python train.py --n_layer=9 --d_model=192 --n_experts=48 --experts_per_token=1 --d_expert=288 --d_shared_expert=0 --activation="relu" --moe_layers=[0, 1, 2, 3, 4, 5, 6, 7, 8] --router_score="softmax" --normalize_top_k=false --routed_scale=10.7 --balance_loss=0.00463 --balance_bias=false --router_logit_norm=2.0 --init_std_router=0.00917 --lr_router=0.000434 --n_head=2 --n_kv_head=1 --head_dim=64 --vocab_size=32768 --norm="layernorm" --norm_place="pre" --norm_eps=1e-06 --positions="learned" --qk_norm=false --attn_scale=0.125 --tie_embeddings=true --parallel_block=false --init="normal" --init_std_qkv=0.0263 --init_std_o=0.0076 --init_std_up=0.0263 --init_std_down=0.0031 --optimizer="muon_variant" --lr=0.0109 --lr_mult_o=3.0 --beta1=0.95 --lr_head=0.0132 --grad_clip=0.5 --warmup_steps=200 --schedule="cos" --final_lr_fraction=0.1 --batch_tokens=65536 --seq_len=512 --doc_mask=true --train_tokens=359400000 --steps=5485 --dataset="wikipedia_en"
Below are experts of layer 5 (counted from 0) of a mixture-of-experts language model. Rows are named router (the router's row for the expert), up (a neuron's input weights, with its number) and show model dimensions 0-191. Each number is 128 + 32 x the weight over its row's rms, rounded and kept within 0 to 255. Numbers have three digits each.
After each expert's rows: a language model's description of what the expert responds to. This comes from a sample of Wikipedia text that the model never trained on.

# expert 15
router:090117125115158136113174141148192121141085117114163154081132148091102121169145151085113077175126095191140124054124149136114097195127095130114155120162088112155114091144133109138127087083150129123181176090119164068153088106107053091136133080087115135098147139178051121168154058162132127142108153151173144126173168188178148129169172088089110118175120198165150151089125102146123115130111084116177175116134114136136170114157088155164126162117142124145088092145127131162161158152158093028116078127119125133107089106182083080138114086086126131097166115150103114115097162157123080164
up1:168173107101129139119117075118086203175154102118121073099115152101135157058165086163091068086160115154120168083105096139160093174120132146128026119119087146115159138119144124175127122126131155100211147093145154116113092098177155153109120138153115212082144084050155106126144112152140137162133106136102079091154091063079145075147131138131129109163114123127145140103150130163154151196160145133138146127114077110159163151135064114121127158131140088088099138110067133163124112081180097114141186102128192097150108131158148161158133119123109124101093131115103197090159075108125171169
up2:147105134143113155086158135118117159144129090116128131072164096109103135145094127117079083152155114200131166122112139145097138121131160168121062184174146127106072152111140127123084071126110098156138092105101103140117162113108188097067117151105088117249122113175064117073119157038130095101169081085066131171107103175122154102132156117161143172120125112150141111144120190107064157154155089103145175145127135142151121075133128134113109062190133141107140095051102141116148122092211102174150105092115103105096144159163119120147122129168117150174183130123119113166162108136090120144
up3:138139152156132119159090058152133140118123148191086159167113114114100144148124128142121078161119104157095190164122137158148121146136098121117116195130157087123147172143167112144123099166149096158120140094117154124149070104077191148156159084108113121061101085136098161127129104097165169129007150093120137142136075149087095104173160155122179093171169107135160142178139144139125117150111095114106110151127161151176124164163148100077140123199176139163123082081163074085185124110158168218069114114175121139114146116142111152136113103138126101145166157155154153104082207150082093147
up4:115134139090091146102180210116144167109141124141183159139187144130138115120097131058121131127107110155118200114255162099149126161120134100081128116165125139102141105132109076152088133099139145142147157156123145162161112098129046145151129038133156140123133163117145113122078145080079158179113147134142120156081141079191141136142147113100106175147123140064133066073116126115189184089078087138133141127092145102141127111133171216150134111120157088186120090078187149109173115113102175087124114115099150169138120128108109098077139139139092119150152147083167160112140150130160143138
Description: Mid-word name syllables. Inner or final word pieces of foreign proper names and places, such as Berm-ond-sey, Bu-ick, Shal-man-eser, La-os, Prim-o.

# expert 34
router:190105119170162084116125082104074157068119146148166116155163088118128134132121136128170059121142170094125125139164099116191096089143086139152101191167111189115165029167119103125117034135094108112126116115143136160090182157050153165148153161089122158154104123120155104148137095171141098133130160160143149146147094119122104113112151155169157152160139098145109143129124198136110125123161153167216187157143076096136149159136187170148092152171081148127161121096095161076131108183084115123143138163150114121143150136103109103138111155160115158059148154156080111101091087143172093136
up2:132105213165127080139170077111115147075057112131103092160109097108050160118106187125182113141138158142104104165147134075107111143072143147148136112119127151141112113139158110068109093171187180133128138093105194099152170187140144151097113152208134139123128126166102169115100104172141134148120139136188073081113105069116105153104159057134156134101097135164128093112156087115119199155124126148103127167088149091118098105147140131094158126128106144116145124078168145117123148119068102140098159140187184128153179136173080151104128115065172123116131070191149095169127117187150131138
up3:104098168111120092116090148105108158132125141133175211217132217115156087166124153099154128117132123129147136138158084106170126124124108124108134117132094164125128115108172255187143142082177112160109089132127094131150097155086080113095145164148153069141216129104135134189104198096113122128147100128151182187126105128133150111080126110107115126086138108101130125115084132116137154121188154106153073184086149120104125065122124088122175077160105157106171158157105137140149120095134118150110127114120155088128145155172147112134199153137138147206068124148158103159148153128134149079
up4:152131142172122177117077088116124150132102125102110141098089176134139138128100113151174140097128155110165112068085235141180150163119114187193108150123117117118089110132175108121139174131095123124107151212115078185109085138129163167144144188143125101166097108121065113114145153118177182141154114118181157172178139120119124137095081123077133116139095052134138112111132138075090104136167124089145135181137088183111158116158114153041067148096133105112138084137130128093095128103105176135145086045137138099164128181130178133118072138162103101187110156102131147122083111125138148167
up5:132114096073154171098134127082115049074115151178126134131163085129127152178125098127127111161186149182124103154111102116100239109135089191070125167153095090116159131113120135117141150065149148121129142066147126176120128142141142178122115161079162127070140138163110153113170147114042119153116111082146148134045152153130115142132134133112131075095018121111153130141137100145158147162148136080132147154133122123198119109102156164137122146138138143186091102153119106133087096084071132079122112140142155120149145163184116139101125097143119133133135116246088179108146129120126152117
Description: Colons in infobox fields. Colons after field labels in lists and infoboxes, like Intercommunality:, Phylum:, Directed by:, also closing parentheses and semicolons.

# expert 44
router:194118173176105146111162136083142120091124133169125135173209122129164084121151128094096084193113120122128150161086112091120149121150169183198122111147091103116111119137095109083120120109095202126105154102163119110136107068168133105103054064176123106138123193024091161157150145177118080102117166182166118153150112101112126133143142144162173083109165067091111122195180144136140101146188137168145161140162122140078112132111139134107088179129097109133130145083160118105161097108069114095115099141121173142156186089096124136175142139125093162111103131068116124124107095102146105119
up2:105197103160137103087101121102104154158124164115101141119168145123138125126047139076112172160090058113148133102188126129088160177151126102135081102104108061109131159149119111125095131132085116084130125081090137130144119085146142132088094113111127126099123121143135111163148085081086142215186104181127195129098162134129125129106120165133092104077121164101095142094160114072134075141170165151148086110138135100187175090074110120105075103160120123140135109126151136096146116187255133116120123110105128130124149147140124144123147124144075160209129172097169169158127155140150205095
up3:133066096117079122101111157092102132127096106105099093110155144139129175154189046141122107176130143107144130121142110099102158208135105107118123142137183104130089138135197153151122190045178101113140131086143170142133176095119116159134104162069123118139081133112140131137091166204184177094092113129079060108023140157147051101132137117163140102114122124122089068141098154133118108175161118132110044122124135095142095101105115077144137129114121142143125181134090142098161088119109103125096138124133124075064151090136140164103102159133133143124198147138124097165164132187087143119
up4:087119085110073088105158177118171135098089135117156149146125116128154140113072117101174171145166079146159167140061102153041076162145179169144130157151135137060135144139151101117139129134135146142101162160149145138214166111070138140141096082164114115140132088141130130124115140129100110137144143070158085187081148158144073112153138166117099180127070116133124103086129144119092096121160142117120149135144101144114196155095167124186185137121111112113132137107110079120110135150150083138128080078163211177110105113176080102103201092161116120139150145079111155108106104128027083099
up5:142090080161164137132093168185184100140123164134185130174164185108129119175169036124180110120167094111122140162181121141104137101137134087158128103107165118150134119153143104132128133122128104134092121150190154136107106163025127153073073113111075255119154067122151226150127153140170129132147144087118130136098162132158115118114160133120139148129167105148116186125103148141178146148158129100111066150134157147138141131099131091092179141095147124153072129135146101109140087136140147100062119166132073127141134080096155171078164143127119139157153166165107133121092112095090100114
Description: Line breaks in lists. Line breaks ending items in infoboxes, taxonomy boxes and bulleted lists, before "- Order:", "- Suborder:" or section headers.

# expert 37
router:102129136119194164059161076137123141173152135132124131093131160145162084165146117101173102180133166084109162174141180122168144159142129101138168083090160076123161139145118126081193102110101076131101168103122176186100113161164139112082180095135132083149130093139128129189115129160121158100166142111120176148117175135097121113170100157143079124147158132183165162059126139125123134148134152139046126127107127112150080142152140112108156095181085052161196061149128209161130115141105119057127069093152095103124090185175120127187112112146116111124100149109117133106124114178117096102
up1:088136070129126069098149090197080181152163098144122121107153141135138107131107169206089144111138125128232158130164131098133094158070184153060128171177113101112143113111163136125094102106129134141170149125092106124207122169141149125120091115087149116102105148140093125139121119148119062090134182126125128141042179154144101152118113112173134235106115133111119086130159142105127131108157142117130081215162151091121135136130153161154142162155131117092119103048115139099125151120118152069112083125125084093108156177161127070138152145093111146115138147086112111162146080199120155149
up2:174131101145147180137175102162113153152129130095142105085100094190169198143107126110049201093142109110142085110127181209144142110141148139095186141168118144077166091143113118147141167148176138111157176165123163101138105058158126142157181096106111061128086112100133147141140149095103091157073142095152136090126177147132123208113126092194135144131061189178141055165128103110092094129094156156153115095149135099152141158128148110158124153082119110168138164131174079128147095109098123109113074136101113121142129124084154102092108096098178092100110151084154103162096094094098161134
up3:116061155137140121117138113115148130188156179146096138174145131156130118133121114153066166141151114114147167118155172082101110121118109096067152078137122142138153136120092180176218133105100126094116065163118139065120113130107184147137134157135124136148164145157095138161115134113123109094045080135066099075102149159092088125154138146131159106117130140172042156120130128070071113119102126157080098063135152100125255108104139125096132136163083160133064159136140124111113122103138196146128150077108075137071150124161112143178152113136151125151160124143093146130134077127126139170
up4:141155183154164081088088066150082188091116098126162122105125089114139134159131160100120134117119091139108123099181091125152102155119163140106141156198182113100155142159113131148162129118125141130086151102086119145168102106190059074091061109140080154095120084115142099143127121167112137104056121119111158112164157145107151122121104095149067169206115146134106134103144144098122167216145164124128110137151119081054172126128103120138089078150089116127150110097132130148087063120109091060129113066171151122156108140126157151150084205177188180058158175122127098132118146127128108141
Description: Numbers in parentheses. Digits, years and words inside parentheses after dates or measures, such as (age 87), (10 m), (2016), born, and table stat cells.

# expert 16
router:130208176134093156154100110070119106161129165107184149093125176148149122167107166099153118154094133169112121089097098133098146159152103138144130057091097071067118144137149114148089123136099091132148130132182121110160060049197154139122125126159121101156145136087159144114144114111092058094156157156162136168194074165113116115136147180125121135087109146064127112120096064136141118197104099141055161155129105130114105109063106105174108133107158164147080139125144123171122138147152097181147120157078126157128147177089119116161086131107168122122149168177183152119189072115157141182
up0:139141078175105146111120173202157111079153129140146091179158149115117077092065130104136132163109121161110144176180176131129161128108161121119149117093122154141139137075124168106106110140117142117089112168119194126114069096151133097192160112154152148091170148172129099084102127143168192123087163098126061128170112170114200153079120121119136145131186085135153179168156091149145136088106089142091114075138115148156199160111101102080104136173121128144207173116051190157109125165138136105119106092136090110136127087104078119125084162093103116140095108134184088087086168128087131104
up1:103123117105131136172141148131151140093093140159096191170082079104129114124158142143106123094200166117144176058098117055142139147128181100169155158170112121108130104100124117132118144102077198210046123085056124120146142104134089125063163209131151124136105104158110149142123118164169142145136112127142093143115150078083136137111173135135153121112192128098141171144088123092138156189132149187170163125115200159125150145153104147114120093140133103074139090148074142090144134117109083141104147186140136152173120124108123176193109082183073132130206109091137131156161131143134132171
up2:135166137109099140164107173129188144117152153141187076092104142126131125165112093124134127137199146106171127144072086172119139122129101100112110131133173129157123138154158135108095155115166064119161087152081092141116135117091071112206140087151103190073125134100114120123154138143150129071132107100137163123061120113133095139105131134061228170082142143074171138106144121088132078116111152064153085201145119125143146117105096137140091082146120206136081145141136129087168096128157129108118142147080077107051143101132138079073120167120161099084154144104111117132212169142082099122
up3:162111199112110052091145108141098110165130132169153129178106131135113136137148151108138063190133078125111137148087107108135168156086134145131126078156085076158158142087143092152099104127075167077116151157124076110123134039148109163081133104190131118079111129130107112128109120091135123116110070138161101125160126160153104123110142141176116097088167107098095089159129158219132064178122112164158152156076153103069188137089169186060111116154069136098064122107067121145132100133136125136167147104100112081105133114127139147113140124125187131123102159118145177185149107181082177115
Description: Surnames in prose. Surnames and name endings referring to people in running text, often before 's, such as Carter's, Anderson, Smith, Wolverine.

# expert 25
router:104140183186153167104136148117079124141134153156097152120074154133119102162147134088154139173135078124174155125127081188174094150083152132157088090113130188089115168117128141155117126100116155118121114125119164186120139103082102125065106102130164080129161108137171115101149160164108086151092110132148150181068116157172067115134119151151101149100110178128129132066075071126129139143112128122069174109132115105088109145126092131193176130127164158134104052141109111111160140100105089189120134086125116129144095126051117101140141213095177122091078161105105189149124170187062071100
up2:065129050165112139063118161097108160129111153154097153135138125157123087172102129105142171102130146177065105098176092119125137113124106119123148067125110101163133149090177159102103166127104120191118115142092127168119173148088104107129081163085073129134111090147158096146116144131125128138109103167061125089135111144132060181074117154060072165083125116156192134124151120119109135150136135167122065155120155177167088175136171102131108113146122166118125198204125110176107190095116125152168110113103150143103151190192139122108106158056121138185144117153139145103174167167141185102
up3:080116107201194147140124091083096146172146101115131042145166151089146196105099152158114095101135105112140172120141136122122168121098139153138083103135147124150151154126140185145116128135137135103100152115173142146142174154072144162166042148105141150149118154109126092125159155096123156139135118157128216135178189140122147133128186167140131162162093124100144057107202160105171130094102134142097117118146125111127170126112092147115129126167136052083121121155059179147101145131124122165202182076155082103141094198123130118162075144099070138172144132155070135106121166114118131193
up4:130148158123111118069214046079173107123120159139090176107170125123091096155162189140159155124144125083095115114096097082178181122070186180102135203104101128133175141059163143198153166115135101122168095143124131159132146088168139146169103155174101172177152119151130105078066188117117073106144059167166153083110109124071108166091113127078197141108094136136158152171095072103141126130187072087147118129164144131144125107108143137132125124126119146149176118158136089117148154106147119115129069139136117121105161155121139162087155139111098138129111113160116096114159151120142156181
up5:132134145079124111097147115127106147119084138074174078159143115177148122104101164134092138175117128122174147182129092112145162167129115138107155136125178197182112153161147119168118111157152153153105144156133121089074156167094162178128107148138128101161156105126101163113163121094155140170122090119106132097103168167081154109173146116123166155088157109125127079139111115058114137129059118097209081138146119158187147143144112171101131104084117126125076179160121079091097107137081151161037150142077157156085085081158064171114181147093131159134090168114065123129074147167062078128
Description: Sports scores and leagues. Digits in scores, youth age groups and dates, plus League, Cup, FC in sports results: 26–6, Under-19, FIFA.

# expert 26
router:112090139150113118149072111101051128160144169071120148109075123074167142155069137093123192147121162125132165128172074127162124121148086104095070121143148138151098126155122118109142087152137134154133178102166149186160167140089084120100165180127171103106110122144090153078164085106168147116128123077079109118127099074099130063111124173123146088104045103114133146065155172091151105092093139134075130118125118113138156151147121177135197146145176137127181180099097148166076142178160065156169125132144090140125165107105136066141134088183055101151156128156116167104132160136124122079
up2:089112166144109143131100092097154130104156112123122121140077120179080136121129143101110151106194117056127125107144120128159154086122126134127149195144209150117130133167139107109146119094136184133128127138138100118067135100174102078145158137127125150109147119095109209099135060104105152139127166086146144116103211107147047107157091165064110103135150255148111129130114113099169147104110125124134123107162118147128140072106133138093156144132153161117149124125116110142118128152157069095145095140126109113085149194093108108089173084093138121155130143109174134117145099161038081127
up3:122099134095126024097133124171124035115144130078124139098141164175154139184122084183191093123143104138140124069123149087183080120106142131162102091135137080073112147112158153075095081154109188147149109194179158168115193130118165115173114149165097125146184111151088159086091118087069119099144179115116142113097101120105132133139108112094117114148110114138117160099117163185161087172127125154126144170109123156114132130139165127144140086110083104119131130162122126186124121140173114152141139146107092137084070197172100162103139106187134163113174127131104106060102122094112135212
up4:092124141160135129111157158169143169101131112119226121148121144126159085134089068140117134143145090118124135150109099141135190149108124078138093175145156090063114092165140132094130116107096102097146121118094118114109096091138103118105100170147088099134162113078138174122046125131083188143153160129087086086103098082059171090137112125095148123153129255084127146255177098111158112207136120098171142137164121112127138105132135141106152174153157121109163113109142097113090184146090144115146151130120120090153106181152118140141137146118111150139064127082172145110148154139095111156
up5:120157124081110150133173072163094109165093165147171160159142079213106114097127101112114108109090167122144115095158129127192156104084139120062116129132109165182157143066153111162176138136149133153223076143146135165165151083114150096116157159087116163154115080050136123111130141145103188107100149049133126137137104188133168135090143115153104129125101107174171119108122113142072093110138121148058145181093104099131125118175132180142092169080095135105145141124102133129126162122156086128149136125078092089080165155123176122088188158123153124137148046154112133105116123184101147071
Description: Colons and sign punctuation. Colons before quotes, lists and times (14:00, 4:32), plus sentence-final periods, dashes and plus/minus signs in tables.

# expert 42
router:126124059167087139099096119165101134103131149104111110138154172091137191137161132123113090090084099108152115121151115123092122088132143154080131127151129150182063140077159211166080145130142179113125149096139096135151083150101109074147149154116113116119152166204190133113147173151199157138115146108124104116072177146100148112164146159136134138108100071102123100172055132137147142106179152139157154117149092155163118131140100108081132190126040170130170067141079132116052114169136083067119184136111112153118159173153145164099140177106147081156134097086126117119152206114117120143
up2:207045169090120076131133146138081169122120152185126081149122106141101057094147139150165103110161138159098125120072177140127127137127166074117106100130100099091142142122132116107121126102138126097091100116134158164090127178143147167156126102092087136102162096123143108144119099101113095126145091110114132103128107137142117139182166126098125177107165105063086124067133089162090120158120088167143106188134133148080150093166123140153153087147119124102145150066090206166146181000143126183154152155136120096162124151147105091144209123145059140152128152135120085141084078104130110153
up3:152093139150138168120128104099110120134086123134132082173141182124076173102166153105126098105110094141080067113130105146136116111123127099108117104149169146101127092112165179129156175140162135128123163154165130119133156138142164209097106146138122063154086145143124107134121167142137057160120167080124152179137101155153086138136120107168180140132163101168116132085128142129137177187152132159160157148148109102182055126075105109037116119137121099150128090124151130201029132153110126117077138087151175076124145031125081125107136194124160097107132079122165127115123061086151069160
up4:111083153110078073132141136158089123138124097164169091157139121096041140097070156098159111153119136134121129211131141168136081181112171141104138157140103180101095151101134120072112197088116148052141091145118140139159156081127156120151096097124153083091097180123145118125125141157073126166180108122082120138055133194105125089148093141127130152165128091121095207093124051117097110104140143161122110143142086123124134075148152103152163120148110099069120182155136131112122107093123130162135106061080141140039133128098186173082158156121118127106114153145137111164130198149142126077
up5:113107127094137148144139180105180151116146145063121104154101075095139122174147161163150174093147164166148145098201144167197152121102087130107141172121125096154066143083157082120124142105238185085117097094128092175142084126133132133155140094135116167096122086140058142162060161141073167081095124175119082087154141155125128153099166133148093124117107133100128098087153103095056143141128139128142147142166053157108143123127135155186163129129126086079079212140148098087158119075165118105094153166121148129127151158101115098152114139113138148102135157155110206117141121150179113114
Description: Table cell separators. Pipe characters separating cells in Wikipedia tables, especially at row starts and between names, places and numbers.

# expert 47
router:086173066156138169158153092151180008186144117096161165057101120164128133126140076103190125169080156133138169173117122126228163090133152119112129101104113139106143154116140151119126117099142148140114130156173133134169143118184184111132103126107122137137129140140161142157152082182097096083161139113160067128170094112117074142137151144136141099117126097165165142176156065151131143148084144159086112144104095142155067162128116124116184075147109142174166089101156065148140150139119092194146118131115099151181124075091113098164128138124148082088098131183068111098107117089132141143
up1:074138032140093107114208146171066164146090174145142176170087139151103137063189138133094178146100138152117089140088099133118063162128178096126111165140133112111145147138102111117067185126108168108126126139155197144149095059136120126127137096133112140139133123117132080083138179072130094147091182082138146111101081062077044135109140116189123179120136177124123126130175168170144112113126146141080105152127104136129147101131122115134087078115074094114106172099165127112061129090182141162137146093134117146150136154146095070108143150125174080094127089149122114097138138122161168151
up2:133153198133077126079050124164094144085129106204136118162100090095066141147131171108113171148179057103136145134146154084156129060173104115153160102117159148061125146156094160130137183139095144136091131115169149154154157110103096110204097156117130121090104135079115034132132168136083071136114071067149123094169121120170098124150142182142142112140125110141152135097139115155164147123162053125139132108153092125099157163144167082144168117113144168151158078119188147213095115138126166110129114161142171131095153135119124157083082091112191131126136152179128152139105147142105100130
up3:105117179133073094140133156191153123147112080120176150093075192116140132165080049160181178175128139168159098161185144099174119134150082175164158144084144118102134048140122134165164186115128122186122138171112077092118170129128124155139158103125143127165114130083124109132117123108118197156132170153160131139096114155110120170073090117163155101114129115155144024148136131138133091115117126097180137123115107146099161163138133152140173090108136160180111154127117099103104104067138102132139151082144118166170148214166107099083104134160048168074105131140139100103110131146135170081
up4:154166172111103114099118130130065118113086110096126120095149100130094148140070188101109125153127154129128135106132119118172145162148117146100117157125094157065161147128128165086088170109062174144107155129081065180069085106121117132126129189179110134114112138163137164177135152139090139089159122153074132161093115108137146089181113142162149127149113083122170071125119097127107093129183167058161185139050196191174099099063064129118154141114141174165157101091132088153147167078076116159136181145150120133127157168148181131083110091102122138152145149140141138124142049117079095156
Description: Years in lists. Four-digit years after colons, pipes or in, in tables, infoboxes and event titles: Year: 2020, the 1991 Summer Universiade.

# expert 32
router:141151109184107137087128109178148132137172125122164178091122106165127089102093110128108064165080137154089143096125162128090097150122116148178171097095140047067106183140153083162137078120125093123138147090156183168163110125196144155150148116128162130138106143075157115118148118093110164086112170141141161147178122188144134128133107210185074141116055152065129116137090129159138149170118076156065171121136129091084076134123062108173114161109158154133117142117123125177137136189174109150138126148117105165131136163124089066193095100090165095106169180167114145084161134134123125126
up1:104147167186067140047104144166087152166118142137137113134143102149115105127159101096149101073129131114144066164129107133130147141088172117118126153106149151087116109181099140121122112203168165064091063145120137139098084160177095137110153122157167166159091172138124067113109142124151137126132144128099178134153139092108106154104132181142115093134097135072170088102166165142112175142127139113155170190105113134119122163111128103137005119091125196104173115135091181094145112155190141103170072125094118173139081111117175140159164084117101107086172157075150115113095109191102146100
up2:170065123104114120106180134115082102128119227169060109141188133181115121173115120132134076050130128051136155131141124061121143165165171169116092161120140102093144173134135077084166138114082118089115120182171108048147150119113154127141097155119092143106117149069113117106130173128067118157130134070183162086114101122115087134136089113097127195137054108114107128148114153104087126163164109086160089080136173159141106124114152142125115147107150159108099137126112131087166171158121091152124126117188121120116159159073124181123143107131115132152090159146105077180094102098187162103
up3:102113109090107076201170130102134139124182124083112158127116074114078123072139122188122122146085106127157123097133152018093097213120130145124154149131100123124150158139108126194130087159112100143138161110095089128114090114120162144098139114133165091105118157118174096113163119111137156107145144075160123136111147175097109133189117163127136165102106174142113209106173192151114126132158126094110125117099181137109252115110099156137080120109146104145072149109180102144100135128134157144114137177158165119112167126153112099118136167153103115083170138139123166174226093165093157168
up4:152132177117099132174105129136080134102085159102118148102081128131113147100092137080144183123122167062074138171108182132083097167138128104178156162103121111044159134124142101136089119163086095141150107167077165203155168136084135109127107068144155153085116154082124113147125158080129192109136122111142133129104125158124153105106154133095129123178103108125135160193113192070118090144115143151090124121144155086140128118090129093137080074139137097093095172103171140107074135162145172164115125131122103202141190204156156107133149079097112140103102120128110090193162202136178191105
Description: First names, name starts. Given names and first name pieces in lists and tables, and saint names in places, such as John, Michael, St Peter's, George Simion.

# expert 3
router:147157116115119164144144157141108081125151161113111098051079075100126153083105145152149151153162133081101129129094142135115117052192118075109127191173122140115111116151113138075134189105112128111116125186104097119086134193123159095152082110127190076091082059101071107124168171154100143160169096111113160110139112201149133134099125111134113046152158105155109082152128067090132132182162157054139121153119096191077187143160100128136169095154109096153152144138120166163102152117125133147154096134203138094158095145078087090153090099133148120148165111181127092133108130152111109109
up0:125121130122160140116084160110152134141072176114083136095089119105102146113151146090163108112171122101125109159138141139110203114136158107085136107081088097123054141073152114122107130124127100106106126132103141111138140121116142106077136105138146126142143144115151220112104178144153120184171143081084120128115156120184157145114069152154083136130180155146107111075153108141031144135141161167152105137122149181144149156153122170136132110133099137073135113159159157131116043108138156069074107145131106149127156000165115104147160157113178123115159141114075096120111130180075180149
up1:195171118122079135177162117115100139126127154161178200146131138066156169075079121189142129112160223145184068153074121156130178125156086129111132133144124135118001161119148114180136123143060135174128068112124128187130142124103118123101131092107117158111108096123136117101083111170122113146156113070148136126096078135122165151138085121153105113145142137113110127167105126144096091134135092148091147102133130143112088120127114159129119127144053163042110080094151165109076194110111086144136120147138139113153099119054090128102092116157117118183112110152126178161089155135100079137
up2:029129143174133176063169122152091100129147135101128087122131140069154151141158099103130092104150165134148140142111238106195152152139154116078115144125170144107147152110110087132164156119165152116086107122069104152079102152118099168125088109123183101107125128161122111128163111194127127151092156104125145139155106109171081140091177004130159134123192130079092107169162102136127130144178134135115102175072135128127144114108106174102117112107165062118140124135131103191133126159102165124121092055112131090114121107114144075094084143099176170170111144141120082146175112147100148091
up3:196119119088137144116157132105162104143160155100106135211210141130165176119102110107116158109082121125088046094109155121130181072110113168095111138111159103130125103100110083100139122125133079154153149157150110086194094098130119119057148136138137137142188123127111149138115109148147100123124169133067031134140120124143173163055166110110106139156194104125168056054097110148107161135106123119054117105170114149109147185123109189150186197164129086160111142100160141110186124171106142126129134099061145105138090142132155121086130115155089116108119090120151115156112168156155154142
Description: Hyphens and range dashes. Hyphens, en dashes, minus signs and slashes inside compounds, date ranges and scores, such as mid-2018, pre-production, 2020–present, 1-0.

# expert 39
router:119123102181203137182141085084132117097162073144104136133139077180085086127192132109081108096163142189133159115120146123117092152118178089140105056141087089187140138121153075138114101135159107092116124069125079060123171122172102100152169152078136090108103122175083179184108126099147118151129151087142193125156147119151091111130096098073115155124106175097207181087119168127141126161115143082161133159113106167159073120125098108124057068133145128121143153147137120166166132136085159153127055140128087102163123156163102100147104122137137130084124169126123131172108182145184123138
up1:177088181142149113148017117093087158130142084118209138138152142134154148135096106144116172073101109137095117149168102155132132109155119191071144083101090160132156125105123118144137162138108144142146144142171126134169117066134160132102109118188121078166114141136086105109152162129162129124067120141127085114095083206119131144158146143142143099144103100121146167138132125113124127184096178131164108118167113158069214178112088167138110100105095106107182099065091151080057169105134115150136143118108121117085129115156100119182149088133063119113121134165154146154068176184101127205
up2:105054071082137181157151118108148154162116161204123142150118122134094152226130150119080117175122102133123128098118116110123148101067137150104124084162127098118125104163098169140096181148112074129153165069125167088199123093072148156110103124125162129110138137107118139063092135131190127074186152108205127134090133093134126167129127084147120163155150128128134126120095119099097112186126147074055124193074089146108149114162082093142146142108133156190132086120186152120124090127134083140184132099094103117081139145097156144140137110122067124214074127131139136100191130134122114124
up3:144136133142190120106133057114110114104045124115185113096106093121127108133135117135089138171111133151097174141192160110064115137092127106108160151107152048123080138089102148170074080155122102139156117069140074108149168089122134125136130159141216170101117112082091136083089148167136110190113159107099149095110197056156121117098113133157144177174108156158127194133174183132123091121161100139144169156123120108130108094118130070154133114087122091122132174075084184084123093130129082076142159151198151107102085145093159134121128170132123136177133103146095090155144087108150151161
up4:116132197135123140106107118100175102115102123182069124142124098109070146096140126163179080139183068119119187079179131057159105116150143187090116160178122127105094166101138206121116169159128135110140072152129125065103117177100143135159092100154144131143131104146086114115143132033141098183129071149120126133088084086116104077168110134194140147159054150081152205141075136137091132095118163145165120129115168160132096162146134128096147085161103111186117136103097145130149163132166127129181171114134099151108066106170182136078128111084119168148100118114078119125143135117133108140
Description: Word starts in quotes. First piece of a word just after an opening quote, hyphen or parenthesis, as in "all-out", hide-and-seek, or mid-word fragments.

# expert 24
router:130087093126103137099142102172114143073106181153104112112087108191108171132112069140163135132100109155158133117143137105165094121118131171132138112131105096151071165139116157110108123136151163098099143113132118116126067111143054079113156164124117102157162146141116116097091181107180102142114077075078106107117111129145161144103144131068125151116123113165068124127183125130131101199208163103113112109136112209098105133134177123145144126099113148083084077144114136148117113092136158096179172155108151167157177137105132173099249104119064114157176090127178182180095182105076107161
up1:123138055109111149128131123083096109099115115147115068091160133107132162092141118142156051082105144110159120156170159138179051102190142133122128165159111095120165123119156166200141121084156117123145113095147152122144157139164090192188087125149069092104122150183142134159144156161117087052147132137168151134109119108132122112123183157201034161086187124182171156123136110134200134132116073057128125161107143160184147122153104123108095112137105142150140181083113176155077140121132133121119116141131099138077119054182136134114095120144107100171127170156146129087161106129165171139
up2:138190117163160141184142126171117185113115150112119084165113092096102198127112078099058064181137102103171137095096086142153198144136133111171126145123134151173174094153118079113089132170119107127130121087098150161107072179115144138103181084171153135118083140183126099105050134181112103183162055149139117068092150165131121136088070138149184113146095138086118156107163098134175103123121152156143193135102093067151142080119111155084062121154081130120152136118159087149155110109137137159157096168098107080118149107135170084112126167144123092126095163146135118152155117092150114164
up3:103093114112121182072139106139111136150084163117085188131085109134136099157129142094112122120112117101134154109134103138132083133165139126130192153093150136091128114130135063117099151134116171149127112129076156102146082125146227124072096137118115161127142127139082186137113157156079142087097140174134154159111146110204113196133128125117108127103157128139073069150124111082176216140171159128134125168098134101117142101090104183137145115049124145147164155101110141155123167173068200193094115044114147141064101157138065134114154168104126144176094149161049140170126125128113100126
up4:109123152144115141126185122164094082127126174131126130122150116138105142110124140132117084199100215152150129152162080122206132106095135206137116156052108128177128129161085107117110107116131132148076131200124122086140095097114077131146141112141129127154141150140171136104156057058155118103060123136181126125177120157131157127165046159133090158140139114176144104133112164109092137113067146105149085090155143062103110065151102164118115085139123098113097196089132126165155130123105163116144119192128133128088174163150206132151140117073121156195121117140146129169137090108147095050
Description: Line breaks, table pipes. Line breaks after sentences and section headings, plus column pipes and semicolons in sports results and schedule tables.